config.toml
d_model = 192
n_experts = 12
lr_router = 0.00181
norm = "layernorm"
init_std_o = 0.00852
grad_clip = 1.0
Below are experts of layer 6 (counted from 0) of a mixture-of-experts language model. Rows are named router (the router's row for the expert) and show model dimensions 64-127. Each number is 128 + 32 x the weight over its row's rms, rounded and kept within 0 to 255. Numbers have three digits each.
After each expert's rows: "mostly gets" lists some tokens that are sent to it at least half of the time; "raises" lists some tokens whose logits its average output raises strongly, later layers aside. This comes from a sample of Wikipedia text that the model never trained on.

# expert 3
router:134104210165175231131111099153138119154117114121126106151150116100083074123085111183100084140174108128111147134149124117132174157085113140147101047130138183080094079120108126073128144078104125
mostly gets: "en", "or", " in", "ers", "rs", "ar"
raises: " Route", " Turnout", "election", "ón", " you", "weight"

# expert 6
router:145164080110132126121107119141124136123122109111129166115138143177135169111129096113045099087142105124130107109153131140150136114082075103221140125137136098149088062093126164087087162142127107
mostly gets: " one", "\"", " two", " three", " most", " h"
raises: " Turnout", "weight", " windows", "ă", " ISBN", " etc"

# expert 10
router:122136167119108138184152180138119079103133138082149182110191112115123107168107136111096162136124147075170122165141137098117168103120145136108090125096166118129141117136174172107122103184129071
mostly gets: " he", " It", " she", " He", " This", " they"
raises: " vocals", " cells", "election", " voyage"

# expert 9
router:109187078149134106170146181087138098119070156093078070098093081126121160133081162122143098094144150097148194107161142137144100189186130124095095099103090204137157117180080167204164138096200099
mostly gets: " included", " offered", " require", " continued", " returned", " provided"
raises: " Density", " Turnout", " vocals", " ISBN", "ß", "weight"

# expert 7
router:149100124142037157145127150111144115123204133120108107140160122141217128036183115110128143159121096163145105149049125151145107085138110124142102138123109129096114167125157133131131194074075133
mostly gets: "-", "\n", "|", "\n ", " un", " well"
raises: "-", "St", "=", "Scientific", "The", "In"

# expert 2
router:105121114132145105114124110178145182061154128150131129099167133122086106158102102085166109155136127160099159104108075117062147083138159126127122099129173113183100147147164110116073057203081192
mostly gets: "°", "′", "″", " km", " ft", "ha"
raises: "idae", " Turnout", " windows"

# expert 11
router:070173106127151111144162179073159104091049147090085098112103071096110157134096140126168105107135183101153140103162163122151107175192151120119139110062087182120169127153093158214159120085206105
mostly gets: " Singh", " RF", " using", " Kel", " Battalion", "featuring"
raises: "weight", " Density", "ß", "shire"

# expert 4
router:182193124076188105114161099140130149151117075201133117181184179146138133124143128137105132131125122102131164118186187115090074166140154128088138096136167132068120125112095117101160131104187145
mostly gets: " St", " C", " Al", " R", " p", " l"
raises: "aca", "ami", "ela"